config = dict(
    d_model=256,
    moe_layers=[2, 3, 4, 5, 6, 7, 8, 9, 10, 11, 12, 13, 14, 15, 16, 17],
    router_bias=True,
    norm='rmsnorm',
    norm_eps=1e-06,
    optimizer='adamw',
    lr=0.00215,
    beta1=0.9,
    train_tokens=517100000,
    steps=7891,
)
Below are experts of layer 8 (counted from 0) of a mixture-of-experts language model. Rows are named router (the router's row for the expert) and show model dimensions 0-255. Each number is 500 + 25 x the weight over its row's rms, rounded and kept within 0 to 999. Numbers have three digits each.
After each expert's rows: a language model's description of what the expert responds to; "comes before" lists some tokens at least twice as common just after its tokens as in all text. This comes from a sample of Wikipedia text that the model never trained on. Tokens count by the router's weight.

# expert 18
router:496502509486520526514488463515521494468494500468455465507463460493488505516503484496452495504521440518522491507525479495487473519500495451531509497510516537456477496456496467502518458521494502479462512509516507474529516464491518475518527491497517527486469514474450526503495546503464498524535534481511528497523440521532509498545533487510512449517478529540487522480518512477482505464491488520473455490486519494459493455515463516532463500534533541467518504528530528509540496503506466485503528525489495473485483481450480480496494497502524557525487534486492521531436487479517472539520515505537486543518506473488480475513435509475505456526475516480497520535452484493490491504485532494463537460503486518517518546492478468518476473490517463462525488461511523514516490524495519
What it handles: Years and coordinate digits. Year tokens and final year digits (1963, 2007, 195-9), digits and prime marks in coordinates, and word endings like -ing and -ure.
comes before: ",", " |", ")", ".", "–", " ("

# expert 24
router:469494498545506481464548472489503484469472523467493512456502532476488489543560460495514561509488528466489479510457485503489496523519521469523473501518505520512545489493454473492503463526479470541508513533459514479508446539445517512468484489527538540520484504499484486449463546480502517480505507475529466471530514514490516486514440513482536505519465468471489490517495519506493544524512538500504485543558477515478519457510524526507488502471511531484519482520489542531508493549500517481501469481514509485518485464499559465472465495502512522535484504526506523482477478542467499476521475494523456508484524505501503537526465493515534512489518525472475501496510455539525496481520515537493477464534504489510539461501493481480514477509518504476522510491539486517481522494513512
What it handles: Articles after "is". Articles the/a/an opening a definition in a lead sentence ("is a species"), sentence-start The, sentence-end punctuation, and table bars.
comes before: "\n", " ", " The", " He", " In", " first"

# expert 23
router:472510463505498488476511497493534535499512494520467439542531493503502499464501477485519505523542520528514553493470504480514520511482485482498521503470498472462492543480499540522512488528539481448481491512508484529496506504536483514501512541523499466507520476514519533549509495522463481477526524546484501499459523465495505449483491493500487518576553486517484473516513502518485479479523482503494502491499481521482496533502547477518534544480473545502490472516490469500482500493526521486507482461522526516499514456515492548528560508496472455497472526506477515522523474509547485487486476533509473523499502481508453500496449489516513507505491521538495518465468460524520501502556488487530462518496457526508444538496524536486520512518475509487507536524488462553485555484540492
What it handles: Prepositions. Prepositions linking a noun or verb to what follows, chiefly of, for, as, with, by, about, including.
comes before: " the", " a", " his", " an", " \"", " its"

# expert 15
router:464491489502540528494493481473508477467435508462493512470495479487499479534491492503514512502489502467520459525472520481507493469534545522481496521471493501492498502502487512515504489524477495546486507551493528474534496509508514457475481530545520518509487490464519560518477507483516461432524537546513515504473497514501523476499474471486484484447513512454487498507539492515463478534458523512529495500524478494497517509515443469471513539514507482465527477467496483492474503486504506484518491457525520497492525526523512498492477506522532526514504466465419504461474557472459544533499506513466510508509521518496522467467514477470516548498535495520481478527521542510478544481536460502533472514445525499513461539512456510519486491477475507510475513513469523498480487529488490
What it handles: Sentence ends, table bars. Sentence-final periods (alone or with quotes and brackets) and table cell bars, plus middle pieces of German or foreign names (Süd, Bundesliga).
comes before: "\n", " The", " He", " In", " It", " "

# expert 6
router:481507533501548500551463480473483472467458474501461533461509510502478453466525497517531529497448452522485508474535476510455525488505501543510497477513472538467471525522519523476496556539533508490535500483501522466461452538506499481485499509504543515468530532486505487481537499550493468498556469452478485508463488476523515517521462487504501472517488563514523470507485482497512465546528514449471529516478482504496473488485512462513536458482485522490490461436512505485483498498512491502511511479531496471512462507495510547491471473464514534486559504509486517519501487525492508498511495467507506497510533498516467528521540511503508493495516477501495521484471507517501483479485510470472514493487489530524561489496471523492482523555495466490496454518517519497493529512522483
What it handles: Common noun endings. Common nouns or their final pieces after the/this, often plurals and place or media nouns: series, year, line, hundreds, warehouse, organization.
comes before: " of", ",", ".", " in", " was", " and"

# expert 7
router:523486482486507498532514467535510543465556520511508518475499515478514507498525534510501472479455546519509542483507465510491487495461473485518528509451539476447493498537505519486491545453470472492541524521544467531503504517511525478533493484493464473517502524481463483518514511526519506503486511460476504542540538495509466501491488488451526524491484471549526509477489502494483505503519511497469468521519504491481520485547502540479480477453499497548464478478508511510509492501522507541481520509480524496510534496488518537547534562468458517475528472515507429543490505497531461519518526458490516498500541512491502519460518476492530525513476509480511519507461484501517549513467507509476461517531498515451504487524540515485462508475521518535486507463541496491463503519487496
What it handles: Small counts, table numbers. Number words and small digits such as two, three, 3, 6, plus column headers like Apps and numeric cells in sports tables.
comes before: " |", "–", "th", ";", "0", "00"

# expert 17
router:506516516495463535489458520501475499482493504484490519481520495509554468502484496461470492537521465531505493536524526524541518479516482485486463503474473509485505510549473495498501552551515537522481533458486505524519527476547527547509527525538516471498507491548536486467477521520496452503529507483543507515483486496502478499477491508469466527471499517528482480502493522508501495476476522459465519514513510516472480462462509496546487468461477509503503503479512510538527507500431525520492537507517495496491482466516505517511517496483525513520537500478517506493524524478464474537488449496549485487547478497484476473514467465452515494507528503536530470516540502526483470478516455484481554485514517535546522478507543515513476516545483509468461452541513503504539491469520519
What it handles: Noun and verb suffixes. Word-final suffixes completing abstract nouns and verbs, such as -ions, -ies, -ests, -ating, plus nouns like stage, services.
comes before: " of", ".", ",", " to", " in", " and"

# expert 0
router:486502454482485491491486543513500503477502464519473472496484530505501461502494492511473475477500466477490470501473476457514557527474486489496494500489484471495501511483471473472460477455511538461490536484480495536474524502517540528468494487465522522478472479489522464552514509448541496489516475490478485477534496460467484476467490490457539473461544491527509492540490480488511531571513514499544481472510504498475517498461550540499508516512525501521489532540527499518532485545547516513496483473471499519489545512463531484492488502478517539445494522466499454502504518526519514488518521514493520495487510529485450483501525530507457535532505522506516484513464485533492470534554532511509538493541483497496481503504538499518490490520513534485542522504454535511490543521500503
What it handles: Prepositions before time and place. Prepositions like in, on, at, during, from, near, plus when, typically followed by a date or place name, e.g. "on 9 April 2002".
comes before: " the", " a", " his", " 19", " 18", " this"

# expert 31
router:487508489495523467461478525498505528516513490509476498511451496504529509493494525484490480500525525476497528528541523479511474504528535524486507485467486507522511474498541526478541485499460533535534518511486496558460460505526499478507495468551527476517458503523509537507482518528535507489481482499520524456502456485476510523527486496485462510541486498476483529511461515508511456500496512498482479513533480476466526478519549454482492474515470501476519526542447483454536487460483546511534476530470495482474521537500499494457444492490471524488536540479499522517526476488493508491502503495508546472487543507492454457479534534485538508492550525467528508479489486502472510508496548462515488482505479498504498485509470543497456486518471467523483531525485478475473460514532551
What it handles: Heading markup, sundry pieces. Closing == and === of section headings such as History or Career, plus assorted mid-word pieces such as w, form, ear.
comes before: "\n", "s", "ce", "ation", "an", "ant"

# expert 25
router:510514474477505468477521528521463475493494496505488499505517524498507512518531526469522501524471525482541523439500529577481529462515498480475481495533525502522477515467501512496477500528502478513520480520526469469528475508506485512549504537521504513490505543519450468455540500510526522545495526475465475513493524538525480496521541474555532466455522517507469504483486538481475464524518450512512490486463492477512459539517515468512485521511522496506471523498494502453553505530515465497510535494473484477503514497510479535507510464472535509462491503504477454507462538547472505524508509569518487528535464480486523516503464509524467502527482522533511501517505522508466466527534518511506513470492487489536525513504475460503474506500508449528502502466456507472522483495525526
What it handles: Verbs of activity. Past participles and verbs after was, to or would, such as played, served, built, first, win, plus some numeric table cells.
comes before: " in", " to", " as", " by", "ed", " on"

# expert 22
router:499554521494440507519521530446511501545461478523509540485498488488454477448491515468468449495471516461482487530516481464543534488484494486506478543524495508492506513525494441472487549479526472512497500494501474511481500542492541494473495524517480543498512507475534522489504478502488496504479488507523499526518492456541514538515491536538508530517481471519495499516511518530536506474494472516498501470510509479482502506482518458481531517487506494447506493466474502484502523521514474472526486505501513505531510533542542496511496451499473536488472517510548518444525471523490495494511460495510480517463526510535514502488503501529487470551506475526507483537509531457496485480462463470483486510533511465474487522519448534490533480513522502542461527468521532454526528518491454
What it handles: Years and digit chunks. Digit chunks inside years and long numbers, especially the century part 17, 18, 19, 200, plus percentages, dates and codes.
comes before: " |", "%", ")", "″", "7", " of"